Weights of a small mixture-of-experts language model, trained from scratch on English Wikipedia.
Experts: 8 experts in each of 13 layers, 448 tanh GELU neurons an expert.
Training: a variant of Muon for the experts, 541M tokens, 4129 steps.
Below are experts of layer 10 (counted from 0) of a mixture-of-experts language model. Rows are named router (the router's row for the expert), down (a neuron's output weights, with its number) and show model dimensions 320-351. Each number is 128 + 24 x the weight over its row's rms, rounded and kept within 0 to 255. Numbers have three digits each.
After each expert's rows: "raises" lists some tokens whose logits its average output raises strongly, later layers aside. This comes from a sample of Wikipedia text that the model never trained on.

# expert 0
router:156108155140118113145110122097121123143103117108167125090172143119093143080135155131158152154139
down0:104150164123153150134130141115122141088083109189122131177155128105127118136113108161109157103132
down1:100119130117141085069147164140155184119130165141067154139130071197147122162153169157127131189119
down2:093133127128143157120170083111138132145128134098144145110129129127136110142176148126110124149108
down3:149134096123122149102087087168133066107101126126098124084126143136111104138136143120138139104122
down4:120102098143128168122106114096115176135186149115123105115101115150129091166098140187119094142142
down5:135082137105101147134146164130157073124126169127154132117121168155102129134119143146108141113155
down6:111135113118111135168135108184073138095092091105134119122122091130115153086125148109149116118143
down7:115124114162158151117128078121134128087102149133167120123106088163138146086135140131131131115156
down8:117143113156110144144085173145127120155143090105138121133105125094136088132122126157098159122154
down9:141131144119113116158143073118141114122146140118087136117131151136114132120127134129172125119140
down10:110141165157155161163123128097125098143166112120090114093144166096172139119181190110091149148108
down11:126148109110119130166138148107115154123071114196164117148118053092152096116150160137129109161163
down12:146145143113158151150128125074127148151115137110162133091115134141140129124126100123119108159134
down13:120169115135100118143112105090080127108090126122108115156141154104117121117132152159143094095128
down14:105124140098123117097136125153145123134140078107099100142154082127160093117129128152126146140139
down15:144118106129124128100141082132107113159122137152100150153128131117179106133113150141112097115147
down16:129168128139145122137131115142111177140085141134183166143094161118166107119162103130136128124120
down17:146085148111129128152123122136180135145139145099100101116134108129129163135093152126099156128097
down18:130099110140113111154138123091124147122165148122106109143122159172141119124133149144128059125133
down19:135100110138125115133163133099140117131165100134110074127104109120123124099120131083160095156102
down20:119160131135178110127115114176118145114137119121132131132102150142097146102101120106111146131125
down21:112161115148125105144103149120102157126141186096122174129154106133107110133123100151100090165145
down22:132115128130151144155090148103143120119123101153125138089117155152127109137158116132134099153153
down23:140139147133128133167126137134129159118203118104130096139118104155107097090142120137131108148117
down24:160137123117135128135139136148162153115112149118112183130137107141114159179100127104193145125057
down25:128129130109104142098161157137142144121199117128115172109133106153111140132072122146128115121155
down26:143105094094172117116137130099106122136175187157131132171161160162132146144131104143106128147131
down27:112094119140166159084119119147082148137121076122127163126138123108156105129159108122124098088111
down28:122127125151136175123130087161174114130125119105069115129128176137100071113144154091132113124126
down29:144156152146134154143137122113107138090146133094140096115144133123123106120152117114155117156106
down30:156126152164102124141141178145163132152113111139067104128084139122131142142172111132112142133129
down31:082132108181140069124108109125116107148177133101115134121159125154144113114127174138149110095125
down32:113123110126140130135143154095135134126065096121134158132096105144074123149146117151118088144144
down33:152110097133102143139125184114111143155116131127097138140111092093149137097131125095072130101126
down34:160143162101157106145128149123117165099134087146119159145101175083133140116107112136129140140162
down35:112125099131132131094166166130107136120113132104136129130112110074125147152118101136114141087064
down36:116115116149145154141157133176102130143087137104154140123146131115114139138129081167105188100159
down37:084133134149108116114145129084139119158126091122110114117137089128125114130124114141121160118091
down38:092111097161135128116078134096102158118150153072118149101112168140129142129126124116128078128127
down39:119151095110101097146155070129111101129135157125121154113141126090143154068140160140114114104092
down40:080107104153154090111144119140130154094178093131154110102111145132135123142119104137085103100153
down41:130148174106107115105134118124141107165145124135108153163157134091126145085116111157146149132098
down42:164113121154144139141145168120129110102114136130076115128125142126129124122113163134118123112173
down43:090129136135134122140071134087125131121158122109134145169062155126127116154123112112144134131158
down44:126118121099104163144089115125082169121112179084092139159119163099169100097081129091113158117129
down45:137094154149095127157108117125110160112091151124170154118147137122115092120148120088122076115112
down46:104165161089128108148121133100156148139130130149139134094156153135114146136125128126086084137152
down47:175105126138119170122133159132104120129131114141126150129134134125110147136170182142107144106155
down48:134152157161146134104145170151091207143109119114127137157114137116152120118110144107116151140146
down49:100107129136130149100176120165099093121114117132157093150145135146119143174064123115156137145121
down50:142139092136101122106139102112113186136174116116125134134118131129134105139142165118131118151138
down51:112102175108089180150111142123138134128161125151089104108089154145116151166140146157094113121177
down52:122187146097120122122127139131080133114085140123114110111153145151140102175124145148167117158106
down53:122117162109099110134110133127115132073115098114135156115099159105121145133132123127147143121126
down54:136144161159096123084122118128150145177076132182149135108103140186107120145134133215164131125171
down55:124119158068134098097089135107121140102174111084159127143115123115109162137154145094151122108150
down56:106151172138133147110058176145092101110156077136114143084126110137094114136117114136111145110116
down57:069136107095188126119131127134152120119147088175122113092133106115120086112106151147130113161094
down58:107119087116119109132125174113148089128118086123151146112164108128144131123147120152115095148175
down59:151143142104162195106143101159114118129141143159137126083138102113122154091079111090138103097087
down60:150124140172154140092106098112167153115150149145129139130100146089085102183094120109063149118131
down61:104139132114123128119098162107117094144104115111109123133113125106118093069117129148120110132077
down62:196059142164123134109147119121132128150111146164090117153172102129171116125146123138143126143151
down63:116092124142133183108121154098142102099127108129120159153137122115116138143109141124107115117157
down64:149126127137135142135113112169150145127119126127110123156145160148144097111138157112178126153094
down65:141072114096120126143135116153073144107157159138153133136106121126133107098165114168138113082177
down66:136127158158139140096099130152149135124124124135139127124168099107121110137139149138156105107064
down67:147087115119170173122152144094142092104119088079139115138122133153142070128132171135108133131128
down68:119135138103134110123150098154135123161126142162139136119138110148112144168135130153165115147164
down69:130107105138150167135117118107122137128141148123120162144139146160124094090152111110146158137132
down70:148141170176122149108171143131125111129148098121123173191098082137122137141134149110145129129151
down71:170113176109162120146133117128094107149138161099098149146134130155155134144133100085105134101114
raises: "1", "2", "0", ":", "9"

# expert 4
router:105166111184163151169132108091094159144083137109105148126142080178149153137113105110136159120157
down0:144149109096103137103110064110149122132106110133086178096116147119135143161125137108126146131111
down1:080135126134113108146123107144128070140127152163147125157068145142145110132113141171131118099121
down2:136126142123108115084124161135108160171126136121147160143147094104156136104165172137130083133142
down3:120086139154066132121162130129127163106134132065202170114156100122114118129181136154145097109134
down4:122129156124133129101097169182225130153142161119114123167099107153115107162123155119146108183159
down5:109117152158131146124138155125123135137088177136109093126131121180134137099100133133144139139111
down6:151116145118170090138130115102062097147121146107105099133104141159157135149168113127117125096130
down7:142128135119138114144122155086109172149116142154126082135121133122137082104106136114141115184096
down8:147130067123117096151079115143111111143148124113122139126140103153119145127119150130103111162090
down9:138150136102131136127142123156157106177137091136138126159128124190108125151168126141144148081146
down10:124126208123140164099157114132154168111142145098145128122074092128094147136134172121112142098090
down11:138132073116161128158141121142149140163154136142084111109114126166107112133067128164129094126131
down12:128127108180113108107114136132125098100130113154107153144152145176141151101149103151140087120170
down13:103074132099159100100132150098111109126123137136093120120065155115132180117047120145120158135128
down14:107153119141121143130106156123113138126154099097081102136105166110141136114159176139105091124140
down15:108145143169145127103151136126157097117129134118142088120150130086151132086159130141123099111102
down16:107131192156151113137130138107100119104131120094151143147165166107147126100121126088125098106121
down17:145178090135118132153108107126116184116137136144087116076124143105176128119153120142143123120132
down18:161106146157121137113121134167108134142142114157111108164117146114151114134126116086088169089157
down19:141154111179172130145105139132108164108109128155108128105099167119147114112128067104121119165115
down20:079125127143094122146116142153107153173124108126150124152144157090130102130091145105108098144159
down21:117207143117128152146111137174154121128142166138133109127118105133112109143123163154088098159151
down22:153067104132125145128113152139093143087105168133107122174114128128141111095156131135131155158122
down23:088145129109110120156098094107144093130104125109120105168145124141142154162173155100139143129100
down24:154095118130140159116152110140132127159134149130110149146149128111128132142110084134134132087123
down25:158131125103080155097173109126132111087133128090139143112124114123136122084134110128093112097161
down26:115089137115135131078090113099142106155118113107168130150086118168140124116139108076150149186121
down27:135116131133118102155131137112113136103103143099093152106142121107106160164120128135117106122133
down28:160161136136141125144137127172127146091107142158129102090121142157147139128109098141121158209159
down29:138128125084115107120145094131124128128162164171145108125095108075121069108151130121120110133148
down30:100091109106149167144146130142098112120151111096136122125134104120114115103112136085077084083127
down31:118142158080131142102141147118124155143100132109148156103159154130189142121121077091137119097117
down32:100090118128119089104111147147084113108127125163122091108115176115131156099136163110178110093128
down33:145109140155108119079182059122163145121134147117107118115146150116074158170161140106163112131101
down34:083143119143130105069122160113119133083103120143109143103139140086149169152179117089169142149154
down35:167108127119091093150117137108147116096101143124108124103146140145121157136179151106122146100127
down36:092123132120152118100159159119136107159144101142140121133108138145101134102116105130154116089103
down37:154154152097140142123115128097110142144114120147147095096101085097171140168109117163176161125127
down38:162120151123167120118128125124109135124105116116100126139110103101138114148102057138128158117118
down39:094128132132147150104143129171099180133130141165066127115109116109143088144117144124148111103083
down40:165160109135132151138111136131140125118093094142080086124117115159096134115145121171145114144110
down41:119120180093148145060130132132093123113134159133107145103106103155107139106111110142113084143142
down42:120128155118120137133160138125100136145133172120135129084117142135124140133044163116098138106161
down43:096118106158157123147161169150116087146106185109152104104141095104194140116149136133147110142066
down44:139124118140186126147146122143164098147144137150154100145154115161133182131080137107132109114113
down45:160100111133143159080142134152144126151127176112141101152140109128166159156108065156168127159139
down46:124129125156130144127168108136170121132144163127134154114122144117129119108116136097149132112107
down47:166118165134174118117137145138153136162185120092108158113156081127159154083148136135150132136146
down48:147090125137143136119157121145110152118142177103121060155100136096069114126113143115135132136140
down49:163110133090169184105135139099136152162115159130134113115089163107143116085130087106139123114142
down50:156132120125102144140114162115082119135102108159153120150148151120094107068166112151117129091127
down51:121116155140132128175140150119151124111162113136113141133117153150144128084148105087140144151186
down52:126120138138161155138173155124115135095113162083103127162105095090136183145101119096141146152119
down53:090111149093136172152119156098134081102152131137152169136114123117154122139101122153127141104127
down54:142104114144140131155097103120146136122160117107164132171138105153163147124112126136110159129145
down55:193112156136149127110130101096152141135157135167179125088122131167109170145107134124109156130135
down56:131120122125148139127104151175126162087113137110131107095135106114141120144143124108107120116116
down57:152109109122116152091125115117095141152124101132086133099118097106104126090132140083110113127089
down58:131202128149133130174131048102097162167145129124133141148116141125119152122120150089182157112086
down59:078125103177131129153111122109125091079160160110087114133067124146115119120094113100169100168162
down60:092166127133116112130138116133121132117095091150130164136146081142115143173121134088171124096152
down61:137103075145115134150132138149136109127138146124165135148134145148156137158126126105128103064136
down62:102142131159129166137155158139113158129131091144125112101127127132114117095110092134086154125110
down63:128119054165116145135149120093099116172159156147136143110094103122105141102102132093093086137117
down64:147084182145129079128114073124138107127139123140093115146115160105118119170139133159147135110097
down65:145126124121112101097090148148116146121149145125177124172125159128103117169120132140150145105125
down66:134151132133083119096143129113117159127144111142144175091129133129121145106178149108132098129138
down67:140170135144147156129152134147134113100102139142159101116117116123115105110120153120152118110107
down68:127117168116102144175160116095166150120136142138111112106127142147164106138137116112171138112097
down69:138077097159119162108141128109142148113094140125110136110150163155155114150142153121131159139159
down70:147123093157118131137118098151145156135144085178118129177125130133129116152155116121120115141172
down71:112118127132127102102181085144129143145116133149108136124162128103147131096128128093119121120107
raises: "lat", "un", "pr"

# expert 5
router:103171135113143132127141123139130104138118136188113158131168125094122156133108122154115124154152
down0:116105144083158139121123120170141125090138097098152122117095136131086137090167104088096108079140
down1:092154121120162115097106099165142162133143156081128156123140118142142109157164136137121117189121
down2:070121108124147098135149142163140149124124157160127084147128169170138119082156141149120127128093
down3:150149142093108137105145128115154103109161151136129129119154140139162108122138088148134066095143
down4:139146124099081156092135084126092124145143101129142099150072135118168134103111168118114109115150
down5:142143132080116098147120140116129127119113094144146122124109156125127147114128114125137139139146
down6:149145150149098109162147168155104148138094161114122172177147121120149173112133113046123144137124
down7:150094120152118131104145153121182143142168118092110116124137144114135138100097124075109099158144
down8:155110101159142141140150148170125158130135135154145098116114127089107146161126158118140135126121
down9:081120120134117106156119120155180119135162096100102118085141109177143122155120124124126118135113
down10:101144122131107106118076148105099118109143143134092095151118111143123105131116101073155134135099
down11:139147126152097146092155120127132077117144135132105127093119155130165157102180166092124112108129
down12:142121156125154133112143162120146094102143092126141154119107125107100109173143111107130174134128
down13:141123136112151154174135143202150122107146133149067102136141098118150139121118136141134126135074
down14:122138109116125103136122149155139097104105166167108166154163122169090093133131125079092122147118
down15:137134111108068127106113110108145160150118093105162141130168148114075119106088146143125125170159
down16:107108119103109079140162144139117155120092091095131090128158141082141110124098116116110159144087
down17:120119038118092085142122111149122158093082110184146198093177114151157132133119148115115110102120
down18:115118089133108132174132133127094123146058146130110187158103119128163148118144131102111121122104
down19:108139157135172094074097120117139122104155098148105132143122153088163110175156136115113116124096
down20:134138131145106113082124159075067096115099122190121113137105117130110128107158156114127131121120
down21:167132150143136097156099073107148103131104134101144140147157147102121141163093119105122081112093
down22:130134099107154138173161130203112114076113093088151133117153164104125112105115108127141165108120
down23:165170134089143121137113167121166113145116130185155147114165122156111110108139119136153129142132
down24:169116103157108108134109134107103121132125105100129090105122114169150140133139110137103120184157
down25:126159126118116123071144116137090107158173130133180101110148088149101136149149155146116154166138
down26:116107157113095131096128128144176131164162101110104134150136139169132115098136107110128140112185
down27:104117098134145095125168076115116143118116142168115118124104107134131159120117137157104134146162
down28:144183111136105090112125099128160162149124118127158148129153121156172147140161140089091126138159
down29:134121132120152153143179156148103133106167196125146117131159137133127148140074146138121095097150
down30:129126112155157113130184086139116115110135167103160107122095107145142140084097110149130140128134
down31:141126082112164155111122116125087112115141114163132142092145137107147144153131088165110171152135
down32:097117126145112128126102103173124117099110110100130138151121111115078102148144162121150172150094
down33:111142121104141126143130086148113144111107141188125141126115132144183105097139102083130102115174
down34:152175100128136169120103106124145145120122126122135148123112140119143147138108139142114181149152
down35:150066136086114153125134181111144102153126131137093093108142104123123119155164169114130145146108
down36:136166094142131125142146113128143124093150097164119140171132123142106140119113183096154128134113
down37:125096132109113075151121144115174132143139132150164132175145064132114106147136131112131131143141
down38:100126134118110153119141115154119123147179138139120100131144154144125099135136081074136127143105
down39:166122134139113140120116137114111174081108136113117094142125136136122124121124151102164134113133
down40:079166159142126129115137122160084136096091108122095122142130133119101136100149102148109141108141
down41:092102139115112130128129123106165118115135129133111116154143100110095055154119174159107126123132
down42:150114137134149131119111151126063112136139115133169121151128112179108124108142159133050108081157
down43:096132121155110134143120104128162171133138119143081130154165088176121142105106136101162117198072
down44:103155107104148115108106130162157138167119151118125147116118129125106133104155149165100102138093
down45:117088110086162156107148109080156140131152128120144114137123120163127117140139155104115119121116
down46:121122109157175137151111121137133177128133142114155092115119121105100162185105096131128151152147
down47:131151120126095141176150122147131134147120109183141157110136118095126123130113142133131109105137
down48:153105161085135156126116105128117106120107150115162095115144107122136101132150167186129133146086
down49:106165148146140170027122124137139090167159101143144111127085088129141110130108130095129147145132
down50:133109143166106150116130133099156142174124139152147117110128124120152113114122163149100094106139
down51:152154110140083157109118183146171105139107157145135139122114154113160100063112141118094113149127
down52:134135113152127117187096149106145138123110107109172101127108154133139105109158095125186104112149
down53:134150109188132134149119127110138132131135139156140114143132143133113144114082159108133139177162
down54:093122126100167148117104165197206139138095126150100152134109173177163100107173143176149115157112
down55:143117159179132117114105124160136137152104119153159179166077130117141105127123157136168134163093
down56:118108146079144117080095101129122115122109129088112138128094074114095150129107128148093141136148
down57:117144125134095140131077113121184144158129148127114121124156105102143135102103125161143175164146
down58:166147171131126091150125152102107138158116170107120135090110123135115191117132114138147161128127
down59:101078120160112153181188127133109103135116138165106140090122125146112094118166124145145123165131
down60:115133162121146159111163071139109103126140131149123154145141119118105131133150120134135118137157
down61:134130119104191158107132154155111158102115113107148123151150124129095138159120132117136146127157
down62:132157110170124112135150120134130139123136163133120106160152162135152162148114066119111126135098
down63:139142099098073134132139149214125140122119136159127153124123139124143158111167142173088114160143
down64:152118077148150195119161114134158115155113152128096117114148123117164151145112093147160131118136
down65:145095134114106135135106152099103162140123149081161137105084123084116116107099126091114156160142
down66:134143089135123112124146147113105163117143161125117146109128149108157110137087157101091150089155
down67:114150101109120130093139114124112114106126130116143148144122131166125117139146131088175140125161
down68:118096110149107128142117136143135134118128106116114132121134115130141072141132123145123161081086
down69:110121084136180122161151168128107128132142134139133138121152129130110111094110142119141116142111
down70:097120131111109151130154068088154166125120090118118146122142132117127136169125151116180183126154
down71:153118136114145172163150164114154066130112109119152117140145127176138125123138141110130118132128
raises: "\n", "-", " ", "T", "O"

# expert 2
router:149114169116124091116158104119147109142120114136131170123116086136136148116149103104113130124156
down0:124160139136130105096117151147110101112122149109119117116149150113130107133131161138151117131130
down1:142114125125153182116086114113089091051155116094110147133100150157133114127160146170105105143135
down2:113120160127156136124160134140108129141094107148104128151122141181087140126145123147098101106148
down3:111132126101121125097145130122157152129143103160148193116121146125122133097101138098130111151119
down4:133154149106168095152165130116087072141136115132151157142130129129148095116109104175134090184129
down5:127127139145150116128117101112132117125113145156070132129146147109136151125155133109114153091104
down6:099104172166151117044084148161138116131162134166115118144168118159171116075116156126117159149092
down7:128134111120147102153109103156140110158140126110119142107119100124105117118095123149063143126119
down8:104126131063121140120127097133118169139104116106135089105115118051123080112156091092157101134098
down9:129139144117145114104125182140150101135120141177153152133114122141134114133126141102136106106114
down10:160139122098089115144139132147158129155188112178152106103107133148102131115126110120101111160117
down11:125143182134114166144102168136123135113108128094137148096123171150131113113130073133182121122048
down12:093126085091112130093121133155131149122164123117119119099095149142124191158108104144121122144123
down13:113120090153112138118075111131145163110109166118108094117134118110135115130098165117122081137147
down14:160132145135122109153128131137146118144120078126093131163170124128140156137130156104105139110142
down15:151150116131166116120092162131176143124141090098072126131141138126127123094121126137144092124160
down16:166149166107136113126156122137135125137124119147125132117118110122182123137129129128123099110129
down17:140141128124122137128120104087105145162121136123151149124123073117138090106105157091159097115173
down18:128124174104156125149112111153103133120142128142106123120099115150101117108100110119152104160119
down19:109099125150164138143112158128102131129136130103128098135148090130143116166107157137150143178116
down20:119128112143161122115189104114129117094111102126125150107110124100136147208107123141166069147141
down21:098137128113130112140104117099115132129087097138125075095108143117131142105133133114144076104107
down22:075149101137106139118169121139093114100153137117131131149124172139138120138102115147141104114177
down23:096087133114128097174146081135126160128136122084148097136092177126125119167150111128142147187160
down24:125111168108125132192147093118161143112109174099166111120116134099120122114142141153138097127118
down25:103167133169172149097123105170100191149086132154116092136138114106171119158120133107132134103152
down26:080136149154149161111120084101174139110146155145157081133146086160116129103105112129136144157131
down27:142147127109153116167096147082112142122116112100158133117129102139125132144127117123123149142115
down28:115162156191106102141111137108124153149146147139129108139146170093128098100114096100131139101167
down29:124137144157113117118074108174128142100149125072140179126144185122132094138134142163120162113115
down30:172109108140124136125098110084113101146148094152129077132128145146118133131135138116109116114122
down31:120112096180130144110095191118137148131112192136143124131099163160176133092116084152107100151135
down32:123087119148146133106107137178124125122105147123133131143150137108142133104124142125145091079135
down33:163115111117114137151142146121123174141129127109112102137091108117116149152085099134134106128128
down34:101171098159140085185123111145174115121144155111107130125165145124123135156162127127160145117077
down35:172119130129142101118128137091165145134152047135121102137109170179144136147091068146123111135156
down36:119172123116146144141119158100107157135113145173132140150160135140138143127143142117141119141143
down37:112103145116117133098131178122135128098094135192143157156134116078126109131147131113119140146110
down38:134116140144169108175133130123116150120159139127125152185120137116118156151131132113121093107124
down39:122159112188127129159191163135155106128095072122113144119114161107130154120119141149150150112157
down40:105118144083152161144105179108138101156144142135110111139111108160120162141116127166103115147139
down41:146136132155134122096113124120144131130128109133112135142138175144082146133151111077178133131111
down42:133110125126141147131143133131130128125131135118172145092145104113089106142131130140177108129101
down43:149126097122100112136164136110103152118097129119154099117142124134154092134138147160122144149140
down44:103135134133130108164112129119095136118107141111112163135125115121113100154147137121106147115129
down45:113103133162139102151153099135129137092149129107056153176142147162115128166157123089161143143085
down46:111143132119176121078125130089115125145154125121125095099121172117132095086148130122100131111121
down47:112164126131143138163110103121158129107132122094155099180136125098128138157180174132129149081130
down48:113114105148153130143107112139155130139095111098134131104106148151164105157138106113157167139147
down49:142129125068102124155112145163126139130154119166130134099102156113124151114119136157141107107119
down50:102128128165162173101132098164129111149112179101131143179153136128145138134136123182120153129155
down51:121145131117156117130121103111146161087121111171134171144159123180134102090119105106098106105101
down52:145097150135099151112150094168148134104120098136118125154116122101122114118127115119129103105146
down53:150151114137096125139139087101168129120123111107099119165148119151118164092127121110123129106094
down54:130152117170120148108154142097118124129155123181115113151135118134151070121110109140159144130123
down55:110136091155125173141100108119122117121142161131125101101125114083180128137125133137156133162104
down56:126148124072156130086129110113122089144131114107109142157143092134109153174116165148130130137105
down57:147132094127167109118181191114149131104144142113153089117108118136168107150115136123103131107105
down58:087133135049120131133104101081141125126142119121078138114136174166170106095130145094113170122126
down59:112076111134131131114161117100158144117126161123147118142173133170116146146146096102127167137132
down60:128111152144100141138151093178122145096114102098152167136146102172131138085158110119183141150122
down61:140107171150122119129146101152111112111088143150130156185110133168198155140116162118148098077123
down62:119069144167129124124131141133111146132156151118155113112121140114138114105109122167116144153082
down63:108109201135106106069110114104105104133150172118113110117169110135111120119135112115120109096169
down64:119170144159120143115134099079084132160161119111106118139134073118154128125160121093082134097066
down65:171178124094151122131159155140134131106143140123103107094152114137135150120104149160091141112139
down66:151114120100116141129131146152127143110128119126141137170118104124107161122081101118121088159150
down67:175130111117127161108085099117094157132132107171147141107153172113146126123146178160124114093191
down68:081129125129141073141123132104090137165107102137127122142142127085114079105148156105163137131114
down69:125096137106144122124126181166122107132140131156132121101138110127163103129127126138119112101147
down70:171108091133119087155091168089136136150095104153130140128163133182130117107095102107132150141155
down71:143154120130071113159176150137156123125115076163136164172144135118093096137099137163069152132135
raises: " several", " many", " to", " into", " more", " online"

# expert 3
router:105133147096163122112165133000105102100159131132133102147145137136140124116157114103101195108102
down0:086122140124081131160155170109099102109107131116203146169161151191151155098096127106151142182156
down1:157088122169177115083118174110098152117158142127129128112110147099165135135133114156113132140100
down2:122156135139109151128115169255098130162135099109142136115142120142136108125078119148116094144137
down3:145126153109123152113110095176114121152156137102133099142118130123109105105125116104071151148106
down4:104099123095097129137143114128120157163145121101101142121112151105133110119148156135132120148143
down5:110162119103103154158108117098152099119187114167163146113125113116100124112147138134139135147124
down6:140140141113117147104119125169130088157123154142156110123158114106084151104112121110153139067140
down7:155104127137119156127152135139116095125141131153114117115144107141129119152178110121161108128147
down8:132152102130072070135117148127139151143143108094159115140096135130146101116193180113133090127129
down9:110179125161113126144141099071147094089142139156102116151171104124168125138110135142122170158107
down10:131152159121129109094121106154137149148141110114124088145149105087154136058126169154122122149127
down11:098114088109132133096177103142131124158140155098154186138137160092143135103158137165169148162139
down12:103147152151150101112098142157127162120094098119146131131132128110138099146087107128097154102144
down13:132123165123156171138136131127130130083144102137117114138119073139126134074100087122159094128102
down14:116094115124145130157128107139121161143096123166142110112096114132136104153142148105090164148153
down15:094092120149163152128136139140118125150117153148103155152135125159170113173121167128101177149135
down16:148141181138142103133112116126145130083142158138155147124105088110142150103103148128116127101161
down17:114096103150165114130127124145124111144150117132146147134158153125110105164154136139100093128133
down18:113132135156138123136133106179126141094105152115128145141157124140133125148109162170130131137131
down19:104122170138141131136142132131142138116133133101156113112124117127114135117089123121129108118161
down20:122129074092111157135115157106134133143129120138105121122123119141101119075130114117124100122110
down21:112161123087101098152147142138100140099098139145143134109104133092172120142078164090109104122145
down22:078118118142124163053134153147131104129101108119159114155107085131130101094170153153130130146136
down23:134146128129076140126160137133123138115129118080136106151094134105159175113104060153154133190124
down24:098117117124096084092119124106135136157115069141092150141124112134179124108122080118115129108155
down25:088129102084142113081158162097120128121103122110122129114127118150160155122116169146140142131129
down26:102113144102131129142129137136124136101134130151139189144065128093131140125092091149136131128138
down27:097118121095136143162138143184118139106133109127052140143113148136130108148112136102158111108126
down28:068155111128159168089098129121107146125113156123138143120162113139143135133079122145139134129149
down29:144153159078118182152118141151128157121159183123111139154158134159134141144136168136163128130128
down30:118094113161083098135119110144160123143069111123116080137111152066110154100183143166134137075130
down31:149149140074132160157101118167097116149116129132148086144116114147152107123131097107126149098094
down32:129087108086098108129083138123142074179103136126143140116127173125187151127126114147112096152101
down33:154127068153070126110088100147144178122156159130100116138108119131135091143115126133118126112103
down34:101113158120142157118133108141141083142152129130085122109099160147118146140148154136122137122142
down35:146135107118114064168110127129099129119135120155138134085147152125102133141147107112123151123121
down36:109138102182153089176159122136146148160125109110121150126158144116150139137121130131115131131171
down37:105135118079133130098128133134129085142104116145157146138143112118151119082149161100100123125097
down38:087108109109131111166112158111134113141148172147111131114094126103132143161100157114102117142118
down39:176096119115149134098082096115115113127149172109131126077129105102118110096143130167160106086104
down40:137117138161104098152133157116119139114088150158143130073162110147186136123109095125107110103099
down41:077145128159101145129163126126163052096140151137076105143100168136112113113131176133133114093093
down42:144116147124142089111096092137135132114102127110126102115125148131139103135157107105134120117092
down43:201136145093111094145116123124115108117146177148164137116172113113150178131125110136147127125139
down44:124154160163118151115111093117157130137109124122147088089111178134129153111149124139122078114104
down45:147167099093130140142102157184091129093144126153103103101130091078140116125131103110139069147132
down46:154105115115121104105137113087152136126099141107148145100068169097137125133077134152128095110121
down47:172125136138084128143116127158126146104096146144128179139137120115117113095095095133124119096134
down48:134112145093113176111145146102117145108125100119154167133137109111126126135101147088176130151088
down49:118186135148103105114119151140149077135132153095137162123122091122132143157133125093146115122140
down50:109108156146089124155102102123133105137124116144116155111112120155175142115229154126107163111084
down51:108138196090108128120128178077133107145122182133126130140114113126102115145111131112115175098101
down52:151129083163117177095159140156102132125175135148138108137127123125145182149126120133140155137107
down53:130125123128100097105140151155155125126143143081114086144183133132098142117098208120140115137133
down54:104118172112099177133125151130120121113177122104143152135129136142086109094155121113104139132094
down55:153146133109156117113121098159143138120161146116129133102137122094120128077142153119096175114133
down56:155136114095133172158108088128114177078150104158083130094114105124113147080133123094120180129111
down57:073156127103128114092130127134121129132124099116145131160157115119111139151109146063139119127122
down58:140155127157112112117123163161105108106123140173116149094137142118117168144115145134138078165114
down59:161111119140145100123106126116086154140126147174120138091130098130169156145136137135112149124095
down60:077145138117131139109151145144095154083141106141075186119096129126148121165128113111150129132129
down61:136162107101109066077125108093124184176114135130124129161117142101102070179127148132105129157103
down62:083179169126169130164126157087096145111141099123099130139133142112100123169125086104140164114117
down63:114159133124143134108177117118134114151109113115152150173158110098140114116134177066164139116083
down64:115113112106133142179131169109100164111133120114113125113120130141099183123111118127111111140142
down65:144126128155124143159092119124105119085125120167165160131137128156132115115116137130125144126120
down66:118138095127146137115130123151145129148099146106133127129144091131095153150125081073149090153117
down67:087129123095114126100103126077119197183173127091137121120158111141123146122099112159154135165171
down68:105108105117125127109114121125098115145137144155120094105146122129095132100107138121100153131088
down69:159128151090105110140141111135146162098146138152132132159166141121144143095102119117096165113078
down70:126124168117154145131158155121148114148119103112160097135112154149121117102109152143132136102101
down71:124138099153158141150141132119163127103169130123140112131137122112134149079123145097137139095138
raises: " ", " de", " re"